config = dict(
    balance_loss=0.00686,
    norm='rmsnorm',
    parallel_block=False,
    weight_decay=0.0,
)
Below are experts of layer 2 (counted from 0) of a mixture-of-experts language model. Rows are named router (the router's row for the expert) and show model dimensions 0-191. Each number is 128 + 24 x the weight over its row's rms, rounded and kept within 0 to 255. Numbers have three digits each.
After each expert's rows: "mostly gets" lists some tokens that are sent to it at least half of the time. This comes from a sample of Wikipedia text that the model never trained on.

# expert 69
router:115149155190126118126124128122105084123143098107107115074173083092139162117154118098135114159172161163111140086133081140151135136139135126148138133111156141133117147113118098120127136097113102133158169132109099202119111081149120119162141119124148093128129153107144140158153154108145103152124138083142132107141148113097146148117143118101152170097136129131174149145091123113140142078112125135130170131175157132138115107137094084096096143138124115076139132091159157126125137114120125133136136145144149122077119121123146178145117151124145149148108149107133099086120161131091163120
mostly gets: "v", "/", "if", "iv", "ep", "ric"

# expert 75
router:144147149099134138147098119192123149111114120102135124092187133109106093120143127147139112147179152181085129141132123124109116127093122122090144122090109071144098117127112099130142111125121124144140082161132108089095121116130152135131147150117081161103127082114101158174114159113130116156113150155130106138137105117135086099145117157104122110120079178115172121144095109094112129069131130107143147147104122114107132133118137166094162128133121161100127168121154113176145118119081120141102110148144153136123131139121099123096108119107145129131123164067147106154128103117117172145
mostly gets: ",", "),", "\",", ".,"

# expert 86
router:142144117118134135112131153136094116108136107123142130129098134098111143121100115099153103083146127146078137122126146120133148127137124151181158091093119090102126140114149127157130140115133120164115169153123052151130170083125138155137156106129175110115096090118160152125146125123124101156117109105143081116130145167093125172163142110139180180101124150137150168111098090124155134100101123124101160109093176140154098172142115103158105138148135093114163152102153153096152109125091156118112127143124130094103168167138118127082126137130163145130135096117114133125143129149104157137
mostly gets: "u", "ah", "ang", "ai", " between", "au"

# expert 92
router:111133126168103117125108154089091122124157108118135118071156114091111115138137125095123109103111162103102170088119127198145115134128108130153124115108125181151121118129092120110137132110119140138102136147157123178122107124148167051114137102165115116089121117143134119117183118132097108154132138113133106129120093102121149142146142125115115176095088157132158150137099094146154123108126133101150112101120127154170093129147084128137092165159114123092149152109142143142142088139117168121145126097081137112080121139094103154099131132130090143097106086120135097133158146139103127146
mostly gets: " A", "A", "I", " I", "af", " II"

# expert 79
router:127120120114124105133105142129114123131135119112110120122175143138131165130185111129150109168110098154094126157124121122133097161134146123158142138107115140114123165089146105125122115119146127133112133143164064116107175104100116132155107162128151129120133104065117131141154093127142139149114159095156132087181141064089130190139138105118153111112137110131136156100115107139098115132129115117148161134128133119154092098116150091132162117135151120074182143112171143149069134137104164146160121116071133129129125111148088132128118168185147149126120161130100097092150112136109135134
mostly gets: "\"", " it", " It", " film", "ode", " series"

# expert 72
router:106116126149141122137143143109121093123145116099104135121131099119132153124173123132111097131124147155103152099123162129143132127149143114142148118060088143112113158137135088182120136111153104138083160133142170103112176114122126111138145133158158113127142126183131151130160154096147111151139147113139125144158121108120154084137126135163109136140089158157144144126119101134140154084118089115150167070109164147101126111144093078078142141102116111112184142085163149111100146109134129161119106167082191123122153169137097155155118138145137120132114121131088104142135135149112144097
mostly gets: " c", " T", " C", "is", " Co", " co"

# expert 83
router:131138139144107110129161147136106109153157125098078127073204086095125127120121124117153120133141142144133131111126143144130106148116124126143117129177116136141106121142110099083114146112120110148124128119162076195091160135130141111146122119121118115074111079135136148134095125128162112166137118104142111152145064118122114137126126148143125105151084133122130132144135109112166114097142083112156118121133129148148121147186135076132126148128130104097142120119131149117145140105157157139083084203147141161133124084102080121121140158108097205135133127136133130151126137158135126125
mostly gets: "l", " R", " M", " r", " gr", " pl"

# expert 67
router:107098147148092154107127140075111088099116119082095129099108102155106105104115165132118112090106134137186124146164164159129138132111097092148144137101116092129113079146129108088091123132148157100135108128121113156120114147202144111171145156113124103134131129157095164101163173127152162131074157119118137147156095122103140116133130131131084151177088143118149152155139090112127151106133130139158159111123176121110120149128129151128149125099116121114106120101130140154136141127145119148120134144116108122123147114117083165083078122090097139127138118137132100120160159146102146104
mostly gets: "ers", "ies", "ity", "ance", "ts", "als"

# expert 76
router:105161138168113127137180143122106165093132066127117138151175099110125120126095123124137132136143168137104157155136103072113100141152121130137115139127088108113111087136104084073119132132086147164118134175128116149150167137102116132165146129117136133094116094121115112106128133109124103117175152109141110123100093082111139148151123133148124147163081145177149139151097118121107149139121096110159143130146098136145116089104144090142159134145134105093157102158170110132151151107124139156154146108070126110136120124118149181158104157102137121154121161089127103123117172132119140114
mostly gets: "us", "ect", "ous", "ik", "pt", "act"

# expert 64
router:138126105125121096132113139122109161146118136158134126053134124124186111136108100109093111150162122186124121147128113156127058148113156127100129092104111119132102159130142193155136129144140134118129170137151152149111081163098128145112121168122114116111139111142138129145141152117125126131132125131129125123117162085089164080114141111082142128095122145109124104136108126175114166135159119118140081129108140135111069125138102107154097125125092140178113154103152118143113139100137138105136153109094153094148119125113093147064135172159139144113105110136120121164110094144128125079
mostly gets: "m", "er", "en", "in", "man", "ber"

# expert 77
router:113137144109112139135119152098102121105156123122099116086117113103132166123151127118121128123123161148070137111135138184152132131106155132158121134136068107161098146149129110169101129127135153133098123152151105138121117091119129089153124136160136118159134103113121134139151104150131099132156134135117137087139114168102125132158125138069170143124090115161160143143121112166138104149124106093126113105139133135119120114152131109104103141144138131119167150095153147111182102125136140120118141082085104106117128118109046195141120128191141170117147101204115105150157127141118118117
mostly gets: ")", "re", "}", "),", "]", "idence"

# expert 70
router:104155133160091107137138149079105123114149091098079113112148096109144158147157122101137109113124159074106147101129138138168123136119143140165145132106106136147111158151126104169095138105122156148087158150127115147101134109140132116158156121157166109122124098105144133154156106137137101139148152094144100101147095098095132133145140130095139162097119165149148166158101097147172116111109132117141149109116153143140096134134123119109086148127122092083165154087156173092160123132101145132147137113097154095104163075118094164126113162146144172119126082136098109146128149138105149121
mostly gets: "out", "enc", "ex"

# expert 66
router:112134144191080126147137166097102108130149130112129131128139137127126134150168166120138114110090155169112175139128171119125121123151143121163141142110127126142096188148116119137118138139141124142138134157107133133097172108166143130134159110147155130180153134116157137124118136128141086140139133098131120129129078093117094168151132150111114144118086154146147174147123093158183150129087135117123167138118145118139138120154126124119122114147107061126139180111146164111206126138109155120155117128136161100061145135115107132070102133157102132124142101161112100132128126140096129122
mostly gets: "b", "j", "aj", "ij", "ić", "hib"

# expert 81
router:094137121123103089134158134104112111117161097131089125091133078129139179124143125112139127119096160126098155128125181186156130134128139129134132112120111138126103162155109127162130143095141170136094160133140110178113132134145130150157139138147133121123150104109141134143116094123161103150147146090153124120121119153151141116128155118136142135078098140167156132124097129180172122127127168123150117109118148139117101126097112115110108143140131113124159089136135142115111101143053137105100166071141208127155159118121105185120131143153131155109137119092111081152113146109116177144
mostly gets: "om", "x", " ex", "ern", " ·", "ome"

# expert 85
router:124130127123110100139098138151135113094147123110119138121144102109104112119184142122128113152133132090085131123150146132152119135151131111116125162130086172117090147118119130142122129149149122145117149135109132103104129100138132128176137167103134147111095104091176148111115147158144117149117156110112108084172094127128131158123106115089159129172140170160148139128148135153118135095108123076132145119106161115154096123130109130111113173055114157151083114129100143108075102103109141124108183089097182066111099103121102134095149139148125161144126128159105156138138118166141141167
mostly gets: "a", "ore", "ina", "inn", "ale", "wood"

# expert 78
router:130139150153122085131104137171108141142152105144128113118121146121143099146136107130151106160124135105121133119142088150114083130136165108133160132124093086132136112147138129182116126139129133087113150074118099050162151107168145118110137162160117114116105117102132114144139135108129127143157156090158102097123084143156159108100140110114116115120116123159131122155119140120121125131121185109141131110159186135095117095132123127134133128135130105092100122139151138130115166133143125085141111130130102072123127107134119199102126126105143181156119167109178141135156170128127086197
mostly gets: " won", "acing", " Cup", " League", " election", "ters"

# expert 82
router:103137147156113140134165156123096117100122117089109130122188127074153154130154144090126118157134141167148166081138139167132103151116117120130126084110111110131130134129133131112172144141113100139160126097123103140128149137123144110164125113175138149141122126156149112180126100153125101165107151098097106122176117063117121129126126109132135129103115173155136160106116128170105132113107114118102132128106125128115123105154141129105131125113145113103169105114121102112143099113119151143091218161133089159107120106129130112103125125155130175114111095140119076171134177176111146110
mostly gets: "ad", "id", "ab", "ib", "old", "ark"

# expert 88
router:118115133136111128130173163149114105149145122090136103071114079128177160129147144124119107097127173087113158101142104111139119147118112106152118134119122100142122155140156132159124148126128144158095130109155107125139145138108125155152157147184141127129133122131117116150128152145160134121098100124116111126143062088091134135147132123127149140117129106113160120167131100122098128109120137152112142135131124129161119110162093076117093151108117145137148111127149148147193137111106150142107115114042150157105096126122067132090116133094114106148104091150118114093138170142097194147
mostly gets: "e", "il", "ut", "rit", "me", " Se"

# expert 87
router:092143133151096121139138154114126129106170119099114123131178120126168132143137123129128116132149161063098177079132176127154108127127129128137135124093121153132099157159144127166104147126131141155054107144132113157116118122121134076126148134149164113118137105108130155144145130121157119158152125084159095109133115105097122144142137137090136186072070113139161149141126095120156132092114123140144140119102129145127095115117116161111127146113110107094158116122131170115126126117092139110128119121145158105078159106113117141104124142155122165146138078165108115142126129158074140067
mostly gets: "ur", "ain", "und", "ploy", " Sur", " est"

# expert 89
router:129133125121114072132131150133113154115145124113097121140142115134168196150101143123132101141109121119121146126119128133139127110122144145162126165116106085132123146120142171114099121139139119147096163142140100197082169125127107103163167181167136120104124127132151129168178128120101122148148159096159103075148136142083103105159117119108131159107134149151148143171110117123101131109110138109148152098168130118165108130154156137099113153105108130098128155082133157098120123104078159131125109129142179131103131133119079177144118153156156142131135112176109129160116140134098145092
mostly gets: "od", "am", "ud", "red", "oun", " Sam"

# expert 71
router:126130138141139129129155118087145148182141097083100093079164071126140123100151115133090116109104111072087147122121094139146087122113118127149143140080101130145118159126099100144129154131139155139101152135105067130108124174140129133111145130181116105097123139135132162149141105146143113108194162150153146067127144120140108155131110147091163141161167183144177119142119129143138115149124097125134109108123142141124115116121104083106112107157112130153171099104109123116122121113109129139152100130151130146129129151137098140105130147165106143168119099123112142178140154112110154145
mostly gets: "ion", "ation", "ations", "ions", "ition", "ement"

# expert 90
router:104138130119146121142113128149135116113137111131150103175159143116114155147152125135150128100140144083095161135136176144140156139114143135154146128105123165159118129131122079114121138112134151114112148145170074119099170085137113175179147120114159119128146141148122154183131107117119103129131137124154145128107114081138145149170165158104144171116042144137137146155148151122146134151118150109158144089119174155180130120126148124112099144119142130116153136142147133120103143147114096118133165183139102159133099114112176091160125125161150134128157079157114127127135110124101166081
mostly gets: "ay", "as", "ill", "ag", "ish", "oy"

# expert 53
router:104118151112126100123088132126129090118138120136111131125115128115107107136138133134147119152142131042104148103122150126135142131128127122138136129112065042141118116147159133101137156143137125142120173131123138152113088137192143125138144110148155116155138088107132138181136131132161097113144144127131112116116121079090132123143144114166112197127083164146150151148127102125141125143146175150128156144068149141124138111135118116132127139125119127114095163148139150096171147109174132129152171106101150130156157087110055160173151152122163131134135135136117120150145117111110139124
mostly gets: "w", "r", "ra", "ri", "ne", " Br"

# expert 94
router:088170149145106119131131147095126150120167104094113109105145123097187167143157122096130108136135130127109155122122136097156114125109128151153146135078119152143125140142107118167115138125135143151102128120151127151109171126149129084171154142162162119106138109077135122170138121137121067119141137108143099118181110119106128132147125137101151147134147169157157152156100123131165135110120119098137144087092179134124098121140132132106112136131117102102167138091143146088191146126117141122149093131106146113066153115120074171163116172152164162127138114159105107148153131139114132143
mostly gets: "ack", "ive", " back", "oot", " mark", " stand"

# expert 74
router:135104132112166111117145104096138161145097123120122138138163092134156113129145141132119102101120111173132125111111158106101117115095156112118123133147141116128124093130142098153131128121098090119137141147108119173141205127120116134175113166124117121109176101094133128115126147111089124153120091110142086113148125136141128120131192108114194137136077109131158125121140114092154193146146175131138177131138098119175131119156112130113142109144134113151135143121131143121089156141174135173157123118089114108143144156127127188106156123102142131095138100147129093138143061130136146148
mostly gets: " was", " with", " by", " be", " were", " had"

# expert 80
router:118150121162089056131138148130090112084110128154104117103159143148141150104144147130123136131135146067121125120110172149148107118128143146143100138107109131147164126153140090133117134135117138114099155154103113127144114125131127098107129138152152142107133104112155158146156119146103092146124131105161121110149128151095138136149122138112075155133106114104142143133134141137106096138115151115127137132151156145122122109161154100129152145134121090133102178063152101073169133119106158136156125198110128089092177112094084159089099133139156122130143128089089117175135149107135097178
mostly gets: "′", "ister", " family", "born", "°W", "ince"

# expert 68
router:102156140173101136134138135093111109144155088095125125098169123100091145145167122099143118131115158076096140112142159157159105128111130142151137128097114113146119132123126114187099111096108141139111140188164106147111111092155136089147134112139188102126156113074126132131146106143144133130129188113140101079118085095104137125178124125095120145125102165174132156150098089154160132122119130134150142108128129157140118120129115085129119124149120117128168105072142133118159125125132152159137144134113150100072123097132092193144120146135136131094119107147127108148137113129119142119
mostly gets: "ap", "ak", "ip", "amb", " cap", " Cap"

# expert 95
router:116141132144116157135112132151134150133148105104153134113153152122107167157132109094121129087147124117085120102116130138152086117131112132134159148089130091118123133148065172130103170064109120112143148170183119137104099126121121120089134106132167132134118125119113153137182086128201157147155103104173114172157109119086132121146150144118116148138099119159156135118141175125154121153116095136128168118124154123155117115168108141100115142125094119154110149126169146106128156123108155122152122137146167105117149119091131090117125189175118147130112141112091129121119145134093141163
mostly gets: "o", "ec", "io", "ton", "son", "to"

# expert 65
router:095137134154098108139126166076104132126146079112097106112162097114137146141151122102146115128124153078111150079131133136153100133106137136179138131106106129143110142149122106171101139105119155149111163151135125135092140106165121103152159138158159118141141123130137127156134114133115095128154152101143096107153067072088137133144136131100161171099132153151151157141113102138156121097115147105147139104101166116134102127124119111105102163142108090071164145089162149091157105136115145121139153075113161091110140107111119171115121152152145178127129108142094111123131145124098162114
mostly gets: "ist", " artist", " particip", " activ", " organ", " Cong"